Experts of a small language model.
Experts: 24 experts in each of 13 layers, 272 xIELU neurons an expert, a sigmoid router.
Below are experts of layer 9 (counted from 0) of a mixture-of-experts language model. Rows are named router (the router's row for the expert) and show model dimensions 0-255. Each number is 500 + 50 x the weight over its row's rms, rounded and kept within 0 to 999. Numbers have three digits each.
After each expert's rows: "mostly gets" lists some tokens that are sent to it at least half of the time. This comes from a sample of Wikipedia text that the model never trained on.

# expert 6
router:494689561524447454472498483542453539543488652490505455510453501484430588495507416522418479423534505490506454497410551495474420499475535540458416501463526542450477561480449453475532465458469449455504494504458514464526608547522530566464447521693460519529436559511473447610590493536543469452446464428589505445533501507443490469488504480474465592546502525557464496453470487453440449552474566612524485569548512576501497506551505571417450567551487505442458640463511485526546478548465503526413553409545538458466509473530445568468536497501469515528491454490484450440567521613481490474481442498554450554453507508471430447460486448453510464526471490497454506421524565518560539464517524454560603414563512469457469427458484483488477574472483370552553518538393472514490569466454502
mostly gets: "|", "=", "–:", "',", " Sheet", "===="

# expert 5
router:495664529534463436545558533564469440479413556523467507480471555410462519456566551430445577472515543417490431493430543550449482518482501544541440565482444474372518590476529570446502462435505424461476515472432580531549482510493558487479524448478480521524483509520456504525532454520574578626450487467607461523405579509383559491472410472568453536502512550547449503452480499466420453602488481530521449455518477538523492583495532578516517551463455578483471652534523411421619491523492479417481574512572456480457471420465481524480488534466471460498501453466501434520532383531447448523446525450572410501471490492480514433497470466569474468591533536499536489460559425585528539469543537433563601518471466491502460527497575516529492490444574456506473575473498531534462459426431481
mostly gets: " national", " local", " public", " social", " professional", " football"

# expert 8
router:506633552561462441534538559554467456466397566528455513479462520478464589527538463530499538452551477566480398474538476550479431344453510543441495562535432477507527528496464422454517411395461501477447460477452487569547501440492541472524501494507451524456485540496414412573569477488472564421471465462546550502477509557529525440403469481554565511481548551475568538543480535536466452569427474447497488535447481540564465511412539613474509541471564517441510609426543470483510499502472495476431498494522494372465394423483432536514470474501512464488472459491508425600534534561505374490476471514444470485483560442414475512561490459586382469464492515551476425411498593581543548404480517425425558501503474517522544468523520454555444544490485474537436594524413488479573496466411473
mostly gets: " has", " had", " announced", " because", " took", " make"

# expert 15
router:488630506540411494546450500578383493453528615548446525444471564469402506534542419574429528482528588600520443448423530505521484522453597564499520560451522457509482558556441461529594471436501454469548449565494521454578532497515434517560504469537486497483481497479505517504511543535440471537500394491484474456428518599436385529429534423396434571456528496509415442500438546492499464507515521576503462441427502553543461502426533572539479519511450474579495521518467450398568488483519455491527470414536480407480388437504446546538488492574411468460517496439458498469601440481493478580454448432462494583506530510481479533457471499624534524482346509501439468503539521539469532540444503561521567459533453516462530479492534481566462546531497437562463500509459615488566479436478448
mostly gets: " km", " ft", " mi", " cm", " million", " sq"

# expert 18
router:475582537553444450532486604616412482510383554591392485474507465443444452455422446488509573474524569548477427516537469514489469513507502514414533509464451473475544483553486521541544450470496561446482440551429595532479469471499503477614479454557397488485583484515441466529545440500497485526383456411577526547452545577454441498416464479546524513597430567526392477562449528514415503506496541499497484469492512515547502505526534489452561499455492543503464611420478473469568487477406525534500500449568564512441609485430559461545566448502472388535477498409433497487535443569546474520508370463551426452501463471419434451455455477551447516566551491537560473338509508512541520429531512489529561493524531539549491464512522500474480580519517507492474564483493529534461559466389436
mostly gets: " St", " No", " vs", "St", " Jr", " st"

# expert 23
router:446610427494421440524520548594402421574447547608495482405482551486412489495471476519489540433455401526555482508439577546519509459506533518413418544529471526436561541484421496434566424423442468440498386584496513573527501498491555427532463543523495523598521532411482418578499462493519526423454462424483528494499597551503477476458441502615535520568496547539457476543509535602479472574460549541471516474527503530555490445445562508568526479507447490520533578500544493489582470441447518526465511486518552417471457440511445547536527479503475499511459482412516533512530402484517439564421482426567455551425582496429511506467440397618494528455422482493483502467552552531518528514542478485544653525492470527550419484546478494463537571434515481539497535479548574493416490434419517
mostly gets: "\")", "]", "\"", ")", ")\"", "”"

# expert 0
router:462602463503484470439534518591479542501456539557491469506454524476537523468566484521472514482528446497500437480450508573461491549437549576406467490505418517460579474492460507474582422444443513460467473571422503485506517524465519497513443458509480471513548548514464464534567508536459458589475483421504450442485580545434488463432522446438526480480556503620448509562538571521443510540447502542601457524543539480604525540536552589525481541508483604445483635445579455418476534540434459508465513436585461534460536484502467501556587494481451450547469427408443447444530351571520495530392436477529456469480518498415467468468487426489458535539455455418569503418509542614592584464536523567490557492554506572565522511503568572535533560466493464537466487555498540538531513417362393
mostly gets: " during", " between", " among", " During", " without", " via"

# expert 3
router:521643501580428489517517449607459485517511591613515479463492472462436548482510452538481526481474382568568508494431569526447518444540524492444469584470433424453582590545450474550576462466386506524398480511431524493511535514496527437517474465646481492512527495447509528599496456523529446459494461408495591445482548589462472459411498498585560505451568518589421531574508479475473398537490535612526521569534514470576459451398533543562538531481488490534577538478492449534619503491534460522453508476572482482504491509447509478574526495500463481502459481432493511435531447525494448533422486466545406536450583531455526525473534499624511508503420526479490499471536490530499547545558528459523630417443452554528525481503506543569510514414572528536472568437538444546527479479422444
mostly gets: "\".", ").", ".\"", " ====", " ===", "."

# expert 13
router:482592463523424413535540503536406450531485566570507494530548534588475495480515457569401603558459543552530432489479528608482478555487513551519520531544530491440531512482471465444497510491481386430437437567512548535481533508435494387560502489597488481493469544453541539545555485534498443456481481494528508549436535593491507470350497513540559596480498456525478530581468565500471483569536473471645519538449514517545509543491567496485437458466478553492437504443452380471475464528542481507532483534547489445493572479511489550492550527479423454500497439535551544552665497490424392553418429420480445492503479443476476493541490443526415458459479405510537521484521522565560499444607473542555554547483486483485514478412457546466538602490606515607469555476444500477405528450440414
mostly gets: " Total", "|---|---|---|---|", " Preceded", " Coordinates", " Votes", " JPL"

# expert 17
router:474567564557433399549545531591417522509441558576396494490496489485488612550552361474495560511552521526491463434491540588461452417454500501494515544460426409371481578438561451411573381453475456499489494538458553511550564528471455448530444461597489503510520557526483466566514411560551501482472467450542505531400459501464463445407432457401492523443558566551488521492416445551491487515436481450513472518440481531475483625455556524487562516543481503491411607460551488521526387462474482451502523489562483508387482483498513532482505500529426494531456405479496448509590441500492409495455477424555511487479505462477478493520510472463522477577396518543472471497483495570596554458600552517512597501527494551498519500473406521490481531441477507444466552490538456589485527421445505
mostly gets: " Angeles", " Sydney", " Philadelphia", " Boston", " Toronto", " Diego"

# expert 16
router:469683489546429475519544500528429487495453536556441469521512462452534528501507510450492515468530477510536442522442631571458575462464502512470513527449486540486598480479366523440480439462433508422498465557438527574523442431496599517533497510542470576451497502509514457556489454462506524491428495338538580487515555515445526480404419461543475506525596549451471454558535479509515383541477503591558552516409479528548517528499598522501438493528497549500443582478488516482456441572458545516517561349538506496464480460543473490552571534462504458422491458417468501516536425541508487569469487494595477464490486415488497418466570440515418528538452477506494507482532524536491528508548508520514593545533530572512435411583495482589578588457556438448474611459489579497460461448419436
mostly gets: "1", "hyll", "َ", " least", "у"

# expert 4
router:495557478597491536541578492587438485501442547479510463505455569436483593527501378504464536437438556521506513478412436500522416451502529520419440538459419499475437476538509453430569478460503410410403504517471558518466507523552517435573512429587393543493532525494479536517464491598531484526472411461612532508483553551462404435471476431520471568552460499583459489531475475494484430542519458540538510430535494555548464413493573610482540557537455542434480517499506472367616527567466486467388563461457479454505540522431503489559519509491500448515484471432541414518522457488509491575445494472579502492372546431456473461528499504503490507517476441500486498469512551607551581465512500519589562475511531484523478440529492467628529563473529376427415524552460546504543564442476434
mostly gets: " Z", " S", " K", " P", " s", " V"

# expert 21
router:469594470592435460520480538587487485484490517552530482450472509467507543413467553498469550452518507513460423495520605441487472538524522510438484438463446490453545534480536476433466451480474493413485454485438556527449548519559480486569453484495401468581474496497529493492542440554475419484520346466594463498574527503490514453473518461524444567504477540644478551582506447543477534431429483481506473482579493519537537581405631558520600497509464505462472622500513456403457515502528511522445572474519462450402508468430504506440484487353540427521489393441556445442563502520519434534355446507601445500451523395460489492491541470525474488441444460572512491465545497527431484486447430529475531504610492500462434501516539555563459543490457476384483571547546462511512514459400464
mostly gets: " well", " all", " inter", " pre", " non", " sub"

# expert 11
router:499726504518443498560560607602479412479463561589453538432420552526445522468541468484424554454549406515537407497431586565472475507494548571470435530446489423415480570497422506491566436425472456444486435558499527556502499500476514518562498513540432501546480506433462457568566472529476457438485458412514508516486525578434487453396470488558497518527561485577448457523463509550416455545502493510542492412526512512594475518447582576583499542539461565477494571412532458463564450502482521404478462455580453440486488424488451508553493511503494434486478463442509451540545439468507453514417458451581470506509533462450465469497555426542426550537490532542529492424509527565547567459529535508541599419518516523551477529545525474548494595479460430498465562522463539545520496457393465
mostly gets: "See", " rather", " MPC", "born", " Once", "்"

# expert 10
router:508521519539502420504472453589497523499425619574456482574453521508519579496524485435463479450515466556538489425504601627459482444433550625470446456445498464449484564512534438499523490518513400378448479561481485518496511525487506509518425516628475494495583554542530453576558457520498438519497530501559493504524556485468519506471448472533443587525475517573468515474436524564484521461542462587515447453530472436549475555491439540514454590482481552433486569394487463388508412509412409459500486433589467502495545426474561537499569540527461487416485399413523540450634426493509455562482456516536494605466590447432517424435504439523506589496398485520478478523536492536598541432565471508452524528496478430488487539481531546516453583466474471504516550476533505576511497433399459
mostly gets: " sens", " recept", " conf", " investig", " integr", "apt"

# expert 14
router:487588483496521481450463436565396569515433566538464501523496544528477596478546368446449519459514459572505440514487613533484471499492504494508453515371468507393518583487463408462515455544401382387525463509452504540580526533478454478495460495576431515488522570506489528521464457503490466493507485493517447490500468529403464426429526483472427517494510499492454496603433470545442516538476487544496442478507353556478470560437510575477509518525519529521483518429520458351487506452419432453370481407486453410481455418469470519526534490495502479472389415452464475524564351509528406533460515485550489517486531482445490515491496428491473471527416479532533460543512516590587535478565496440466548443539482488491484467498537466567532594436481420503477577529479488551436520373477470
mostly gets: "č", "sch", "rov", "ț", "ij", "kov"

# expert 20
router:489603480484427481478520504555396465569439566504425474526534543420568496428540496480420540477553447570520388489494515555497447512483446532421512461486480449433451540505481428459456503446453446463483472601522553496513580620470611533544488519500397574546532506485414441460530475545561491505506460498536584519463539542441457453475431436445525644560505475488419534569491512562500488574506417592578494412462475538550524512450587485520536543542451493528457555484520493488552564456468457503440433441587413426523506526434503550529510547480498458459542446443470482512544462499421484578395454492505440557399543423536446476479456396546499496442430414414497462488476561532596481502510510502524495462581512469457488531463483561488539547579519432515458460610515536495535616504448499
mostly gets: " his", " their", " His", " her", " its", " our"

# expert 2
router:470720512517459421530554574575459462518477528612464482475439522514461549490537462462444546478538390580528438475465570542487442496457533595457418525452422495441559555481416534519559453411462436434476437554425506535483506496500512513538515488537437498526478553430426427546531453517474479467383490429517500509481538590494453417405448474521531540551583513589496472539466582574451438552459536520553466489458512541576482538470582570577459545552482528482486555436491448415561476559448473456454499459553473500459544407503480516496525479454455440502436466441524468552551413439518475522421521440557466496486545466428496482520504441543429513511483500566577482451485516557585561455521501494504615493535491550509506489537528490526505574458481467512493595556457542494473518437356420
mostly gets: "ー", "ν", "з", "ン", " Hay", " Your"

# expert 12
router:476563470622452461497589537587457527569490607502492466600416487513449457407502473434392539420557568463470446379438469542534526505545548445539478418517487565469495591459485458421581510401478477468492456534471553512485528574511451575487408414553467545552529537486601466499554463511579522543433410450556474469421530484515468360559534499476450514435531487492456553494520532458473513552432451555537505504537428546538436506478525545536475510455478517478482489453485444515494434474471468511482502468554426429494483452481421466506487494521458412560537493558515438520626396590462460610446519483516384517457536427471367530493504447569468562527395480502486466450538469494493550530527500489540561499492514481542469504530513484518459583419453511538506500450424512531476509451392443
mostly gets: " Har", " mon", " Old", " New", " Holy", " Atl"

# expert 1
router:473608407553545440504489476539449478489408588552541528484485521558504520427492362460398599402544528499498488533527585587478520339421481558438511546414476491442502505461522499492583426439434463355449486548501490462462545517490490507549507436507476552498543462533574449531541467512426522518460440414557549555472527516448496430506505479491487653480457544505454546482493517522518477485507488529530482485467466561524478539491571489460410545495492486506480545411609535407498493533473481498482458403618521429456401359476484489546539490483479478522455412474477509512538478474483459546428419477540500548528523416493527528534490450514495562561535448519498546551497418606523555515516507448579554522541564470524497473459487596519580556451585413519523585500531559535452525533481539
mostly gets: " who", " they", " They", " It", " them", " it"

# expert 7
router:473667415529482457496465501607442386563482530578460439486542543518516534444448449525412486488518471514484392466464589537459435471444579514451461491473479463414473537508458480475610462389483388508417501527375490524534451505474448417531475452477480549537471538505413478567476466467483466535463453439546552498495554536518487488520522479465449455543573499502479491547537468500525489583534466507450462472474497556517470459452543476526517464507429539550432635477529490413563496487486534572440536501528535397498555455498455550518525524447580384451496503432508476507563506575453411540394478411569479521457452514454542544494523521480556524475450486452451542437423546561586539458621480472539604388545539429544482420504519468506505625489450487533444481496440529519521552523452483
mostly gets: " was", " is", " been", " being", " be", " were"

# expert 19
router:501593481522403336586566484616504488466506574601441453562433537467493445503426463449467587432494456572564417386466549595513485474476529556489509531531435484478509493539445480518521515448457479499550503493476515535488525449492436493462496489626508577509460538444465531560580479564512488476483536410586515531410454612435373461441482438511438570506484519526503496577434490474438391496441419455482481485520398497503423519507532494562538466474443560543458515479505497382516409535541522437549446493508425412534501459432464512529505540407503482432492473457522462447581468424536495558435507478504456508518490463490428492397514396536530522599486510503536389503521521483485537505494560458565540539463444515477529508514540498514520498570446441447444511545519547513451511457386477
mostly gets: " Albums", " vocals", " guitar", "|---|---|---|---", " backing", " bass"

# expert 22
router:524581553573489454461550504624418453493485515432454518466402527426568602476436461538445527476591488543452425521431550545515440451481474510437425516510433580499513578530501406495575460426496464466515531586544588479498542586461486472468420516595465481459516599411471513542588473454578452552477463483459528431411568617489523500456581480529512597508534549483462440550511513577479503519484495553608470533524456514503470493565530556452530561499449540533428578460453425466513465540418463493450456509581502433454523416481421577520480487495549495539461494407495513483540422525422493548490494456540520524500557532400448473481567452464462501477514440459532483508565524582508605441438547476528551506482500540510542439565491498561505495379438458435472595512497511595467570464451520
mostly gets: " president", " Minister", " capital", " Board", " President", " Operation"

# expert 9
router:432655513599411507479542540501485543554427592589530469490443461515474519429469456464526535486525534557483434489444585568461358439501523503496470566497374482405564467533481544495585466493438427403460501559485534494500511510577526425474508435507435407505543493440499473550456491461480459557472461496507547472526499485406549425423493509521563585429489414492422491515476488524560442511450516500533449533552472487546443601507590548553486567543492621428495563522560428418508509481512430446485478520551518466520525342495474509527534504439521441480509524429570485451538493555473435507499574490540473579502561466470440509544526430507433569601468510510497436465519511550574557424506490516557539419493512503501456421550467514494444512458474471513404504539446520516458494420492375
mostly gets: " (\"", " (", "—"